config.toml
hidden_act = "swiglu"
balance_loss = 0.00258
balance_bias = true
init_std_router = 0.0087
lr_router = 0.00126
norm_eps = 1e-05
learning_rate = 0.00524
beta2 = 0.95
max_seq_len = 1024
train_tokens = 321200000
Below are experts of layer 5 (counted from 0) of a mixture-of-experts language model. Rows are named router (the router's row for the expert), gate (a neuron's input weights, with its number), up (a neuron's input weights, with its number) and show model dimensions 80-159. Each number is 128 + 32 x the weight over its row's rms, rounded and kept within 0 to 255.
After each expert's rows: a language model's description of what the expert responds to; "gets" lists some tokens that make up at least twice as much of what it gets as of all text. This comes from a sample of Wikipedia text that the model never trained on. Tokens count by the router's weight.

# expert 18
router [131  98  48  81 181  47  91 138 131 168 136 131  82 128 131 145 151  91 133 117 182 168 129 170  99 145 146  55 127 100 124 153 123  78 145 109 113 128 114  99 149  95 124 126 161 121 151  81  74  92 114 122 142 139 115 151 122 135 192 135 103 115 126 167 127 108  97 198 151 126 101 155 104 127 128 145  75 154 197  96]
gate2 [142  73 167 168 188 112 129 106 116 163 142 190 134 125 116 114 183 161 147 127 111 170 111 169 127 183 168  69 124  96  96 233 167 170 140 116 145 132 113 120 179 125 174 108 136 113 137 151  70 120 100 173 116 197  86 141 143  82 142 187  94 159 178 160 100 139 156 116  76  77 130 157 147 105 163 125  61 131 143  69]
up2 [170 172 121 111 129  89  93 164 105 138 173 175  98 111  91 147 114 156 127 104 160 117 148 144 126 121 113 121 131 163 131 109 124 135 175 138 134 105 139 153 108 163 178 149  55 119 176 143 119 119  87 125 123 110 123 162  91 158 102 107 188  99 123  99  37 144 125 110  87  99 173 112 130 120 107 141 182 134 169 146]
gate3 [159 150 141 185 132 116 140 135  32 141 118  99 143 130 135 141 119 167 125 188 109 116 101 138 111 179 127 100  92 106 181 175 162  75  74 107 136 166 128 112 145 147 147 105  91 141  90 175 164 172 111 133  71 168 127 113 151 103 142 143 142 173 143 161 129 122 119 132  97 136 116 133 166 155 165 215 138 133 168  85]
up3 [119  90 112 108  87 152  64 109 111 138 111 146 122 104 123 109  89  29 122 112 104 194 119 123 148  84 142 106  97 144  91 195 114 172 119 119 109 129 121 107 151 149  78 112 151 137 136 140 102  79 131 169 104 121 145 148 107 148 121 113  48 131 207 139 159 126 111 144 135 112 164 115 187 129 137  95  94 106 120 124]
Final consonant completions
gets: "t", "y", "w", "ic", "m", "d"

# expert 24
router [108 131 189 123 171 114 138 165 139 144  58  87  85 110  95  78  90 138 164 111  88 102 110 186 107 106  93 116 123 168 144 132 107 147 180 163 152 142 106 165 118 141 136 138 155 187 127 141 151 191 112 176 192 140 161 110 170 155  81 100 188 123 179 109  86  36 126 166 132 127 112 120 109 102 119 184 165 171 172 149]
gate1 [137 125 116 151 170 201 165 159 125 112 163  67 200  80 135 129 108 132 122 159 102 147 114  94 143 141 146 120 138 105 118  58 146 104 127  88 120 153 222 139 129 150 178 151 149  80  51  75 111 128 110 191  40 174 102 137  99 131  84 139 126 135 103 118 159 123 175 153 152 141 165 149  99 173  90 145 141 139 138 109]
up1 [ 52 121 127 116 184 120  89 159  85 100 170 119 186 187 144 170 132 153 137 140 137 153 111 133 139 120 134  64 113 156  94 125 122 182 111 143 143 128 190 143 159 118 153 114 146 101 149 115 119 107 100 144 121 153 170 222  83 117 185 132 145 100 133  52 111  97 135 146 197  90 182 117 170  98 119 141 133 144 122 116]
gate2 [127 109  83 117  68 179 131 155 128 166 125 144 204 112 182 135 156  82 120 120 179 222 108 109 113 169 129 119 136 104 102 115 125 132 111 115 132 166 129 103 204 152 163 145 132  95 136  96  94 143 139 169 122 109 117 117 134 102 125 131 144 150 148 129 140 144  93 149 138 137 175 110 142 146 136  96 118 198 127  98]
up2 [152 133 146  80 137 119 179 154 160 171 110  25 135 157 117  90 107 160 138 102 115 176 120 152 106 132 144 216 122 168 154 200 118 144  93 124 116 129 149 207  93 137 176 196 128 147 112  58 123 138 163  96 172 161 122 128 129 152  84 153 109 139 174 111 137  98 155 136 122  96  93 122 155 134 103 110 169 137  96  94]
Combining-form pieces
gets: "o", "al", "se", " g", " se", " de"

# expert 26
router [189 145 138 138 155 143  92 114 126 117 130 113 157 107 141 142 139 124 110 123 131 121 114 155 134 195 161 222 137 110 178 148 157 102 198 100 126 144 138 138 174 126 157 137 131  68 129 151 180 138 137 121  86 130 131 165 141 110  76 158 186 113 134 143   0 171 102  88 162 117  78 150 108 107 126 121 121 106 140  65]
gate2 [104 139 149 158 129  32 103 105 110 111 150 122 131  84  86 142 163 108 145 112 165 132 160 142 176 201 130 122   3 121  64  85 129 132 103 143 182 132 189 143 135 128 160 134  78 116  89 149  78  84  54 143 160 127  82  95 104 116 137 109  68 116 112 139  99 135 131 132 142 106 161 123 137 111 143 160 113 174 106 137]
up2 [ 72 116 115 143 139  73 118 131 109 128 147 132 139 106  75  39 154  63 105 134 143 128 143 135 145 108 145 122  92  93 120 177 136  82 139 181 147 163 100  66 160 205  92 137 159 132 112 182 113 184 124 138 168 103  79  82 160 115  83 197 129  92 158 118 156 156 140 168 114 144 137 114 161  84 100 157  91 168 134 120]
gate3 [156  86 194 114 102 101 157 119 178 118 104 183 143 122 117 190 141 157  79 107 125  96 111 157 161 145 155 114 136 110 133  94 137 159 126 128 126 106 125  88 187 135 132 110 108  99 113 171  97 110 118 169 196 136  77 145 108 113 127 126  86 113 131 145 154 155 126 158 122 175 165 112 134 106 127 109 114 108 108 147]
up3 [ 71 142 122 122  76 147 149  34 162  98 160 123 134 136 121 149  87  86 176 140 154 156 169 141 119 126 137 119 138 122 149 172 114 107 135 109 102 173 134 133 141 123 157 114  85 131  85  95 148 115 154 123  80  79 130 104 176 152 136 153 147 211 162 171 120 131 134  91 171 104  83 159 130 177 104 130 164  74 145 131]
Word-ending suffix pieces
gets: "al", "ing", "ar", "or", "ly", "ic"

# expert 7
router [ 76 107 196 170 113  94 154  92 140  78 170 138 151 159 128 231 133  78 144 138 156 159 166 116 128  72 124 108 124 107 142 184 147 102 108 158 114 116 106 186  97 128 100  99 153 110 145 139 142 142 146 121 125 106  94 109 138 140 126 123  78 131  76 122 171 131  85  79 139 131 128 178 107 149 105 150 135 129 143 101]
gate1 [ 99 138  86 165 105 212 127  89  99 166 195 156 137 149 102 113 149 127 104  99  79 129 110 163 226 136 192 116  73  90 157 172 180 128 139 137 108 127 168  95 186 163 140 140 122 154  55 131  95 143 108 155 110 165 105 101  92  83 105  87 165 130 208 138 166 144  97 145  69 119 172 134 113 150 191 124  90 151 130  93]
up1 [ 79 143 144 145 168 163 124 168 153  80 156 156  94 107 109 114 128  98  92 171  66  63 131 112 160 107  96 179 158 112 174 131 154 119 120 126  48 158 157  63 163 206  95  65 144 140  77 162 154 120 129 149 111 131  91 112 112  86 102 115 133  63 109 198 125 136 103 119 135 101 121 108  83 167 131 174 117 108  85 114]
gate2 [131 241 185 146 160 126 142  91 139 106 123  95 122  83 102  82 141 131 148 129 118 130 125 107 172 147 135 140 146 126 114 109  86 101 105 138  97 162 132 113 181  89  89 141 149 119 132 105  64 192 119 137 179 143  90 151 112 126  85  74 159 143 140 104 228 171 153  79  89 123 147 100 151 124 161 128 140 163 128 145]
up2 [134 148 148  97  83 120 144 170 111 125 117 126 103 126 124 113  62 105 168  95 111 157 122 142 112 112 101 148 165 134 147 103  98 156  44  77 136 103 212 166  82  95 107  91  34 126 131  97 106 127 104 155 160 145 146 156 138 115 125 160 150 132 135 140  89  87 167 149 118  88 115 123 136 100 124 127 154 105 157 111]
Word-internal syllables and prefixes
gets: " 19", "-", "re", " pro", " de", "en"

# expert 12
router [104 141 143 111 156 109 143 213 153 103 101 126 155 134 154 119 147 145  87 147 118 110  84 105 117  74  99 139 162 158 111  78 127 156 102 138 134 106 196 120 150 132 177 122  76 139 106  95 180  98  95 111 163 116 130 104 104 130 115 183 135  98 124 159 152 105 144 124 118 150 107 117 192  87 120 105 222 151 155  71]
gate2 [123 114  97  85 115  97  62 127  94 133 101 146 114 134 165 136 175 190 114 219 133 123  54 102 125 134 177 109 158 139 197 150 138 160 152 121  80 162  99 172 144 158 114 124  78 176 124 130 109 150  52 135 108 144 143 119 158 118 169 121 160 103 125 124 189 118 125 125 134 154 142 137 146 112 167  61 140  82 117 120]
up2 [115  52 101 119  55 135 134  81 113 154 178 146  96 130 138 132 131 163 186 111 107 138 154 130 139 174  87  92 134 125 160 182 131 103 150  81  78 197 122 133 114 107 150  90 132 108 102 130  33 158 172 123 103 111 105 137  84 128 142 157 106 125 113 149 139 118  60 121 166  76 136  93 105 183 107 124 107 117 102 130]
gate3 [177 116  87 150 158 133 132 131  97 134 127 137 143 148 134 156 135 121 114 116 127 177  92 131 152 146  73 185 110 117 134 145 180 175 119  85 137 161 133 111 164 215 135  96 124 192 176 162 125 155 101 184  77 159 113 139 121  93 140  71 173 119 124  79 156 142 121 167 137 130 119  91 133 149 130 110 123 192 120 160]
up3 [187  96 117  86 108 121 115 144 124 151 127 122 112 141 123  53 199 123 131 170 140 134 111 168 141 122 146 141 130 139 146  99 124 161 150  85 171 151 144 103  30 168 114 113  96 110 131  99 120 128 118  77 139 126  84 147 131 172 137 123 161 120 157 150 132  79 143 118 144 145  81 133 169 108 141 142 155 181 168 125]
Colons and relation words
gets: ":", " at", " by", " –", "-", " which"

# expert 28
router [118 154 113 109 131 126 145 143  87 117 112  99 123 144 188  57 129 135 184 115 107 154 157 124 109  84  79 153 133 148 169  91 129 224  63 126 136 172 151 146  91 147  90 108 103 144 158  95 115 117 143 116 144 105 160 137 112 162 194 108 125 150 123 120 133 148 213 114  76 132 118 127  80 123 155 112 125 166 144 161]
gate2 [167 111  82 134 114  92 142 106 106 127 111 136 135 154  93 120 160 120 128 150 131 131  97 142 136 153 179 146 129 111 106 146 141 166  94  82  60  91 118 112 154 173 140 183 129 152 118  65  98 148  64 180 106 118 148  78 120 137 121 147 167  80 133 140 137 182 158 131 146 116 110  90  71 107 106 117 102 168 137 145]
up2 [151 122 169 182 132 162 131 154 153 134 165 171 138 157 128 138 142 133 133 143 143 134 109 101 146 165 154  59 128 138 130 100 160  11 178  88 172 153 142 139  64  91 179 175 136 167 145  82  91 127 168 114  93 136 161 207  69 153 127 173 114  77  92 122 145 125 134 184 160 122 143 118 142 160  86 136 133 158 126  82]
gate3 [133 124 128 174 164 139  66 129 109  94 115 113 107 129 110 142 149  94 145 101  86 168 114 123 160  83 136 144 119 113 141 107 143 121 194  90 153 111  86 122 201 128 137 123 154  21  91 115 128 148 124  78 182 138 171 149 107 133 101 100 142 111  82  32 133 129 147  73  91  72 138 103 105  75 144 146  33 163 127 104]
up3 [ 89 132 147  91 125 110 120 109 114 131  98 150  31 118 126  97 194 115 146 100 148 146 148  77 119 121 108 146 138 137 143 135 139 128 115 167  56 178 113 125 120 103 117 133 170 145 151 146 107  97 118 210 146  79 131 167  51 156 111 110 159 145 199  99 141 139 192 143  62 100 101 131 164  89 135  91 121 200 163 121]
Surname and place endings
gets: "e", "er", "a", "el", "u", "o"

# expert 22
router [188 162 185 114 137 140 149 132 192 156 146 191 135 120 170 149 148 140 156 137 177 143 147 136 152 177 158  94 133 147 127 150 113 122 112 100 151 102 162 172 106 103 175 126 115 134 171 149 113 107 131  77  75 159 130 129 143 124 134 139 142 149 112 173  38 157 108  78 166 137 192 145 164  88 119 134 187 118  78 134]
gate5 [128 110  93 136  89  94 102 120 122 146 158 132 145  32 168 130 141 121 148 107 213  39  93 152 102 150 122 105 113  90  83 158 131 189 103 114 188 157 169 128 130 128 147 121 130 109 111 159 113 143  62  79 116 207 138 162 147 114 109 150 199 139 131 119  86 135 126 139  95 138 139  89 138 149 151 136 126 136 114 137]
up5 [ 95 135   5 120 116 131 171 100 151 114 118 187  71 154 104 125 157 128 107 105 107 112 126 153  87 140 127 119 136 119  96  96 151 128  95  79 112 177 162 120 120 116 130 190 160 109 122 108  93 129 163 102 167 182 151 174 173 134 153 110 144 148  65  89 183 105 119 111  96 123  85 159 128 146 145 190 114 105  66  83]
gate6 [184 119  90 150 111  74 117 141  88 112 203 144  70 142 189  95 142 156 106 138 109 146 150 210 141  91 182  87 145 115 118 171 138 116 133  75 101 100 168 155 145 128  93 150 138 143 129 175  84 143 119 152 106 128 124 101 139 128 126 134 154 119 125 141 131 151 132  88 123  72 155 115 126 150 142  85 139 194 125 125]
up6 [193 114  98 179 202 106 108 121 124  72  99 163  82 163  67 154 192 130 118 150 103 160 125  97 129 115 180  75 166 119  55  68 143 130 129 181 163 127 161 131  62 127 117  96 152 103 128 122 116 142 129 125 121 110 140 156  94 134 105 176  45  70  49 100 135  99 109 135 110 112 136 133 100 147 167 151 158 164 134 177]
Name-internal syllables
gets: "c", "u", "p", "b", "w", "on"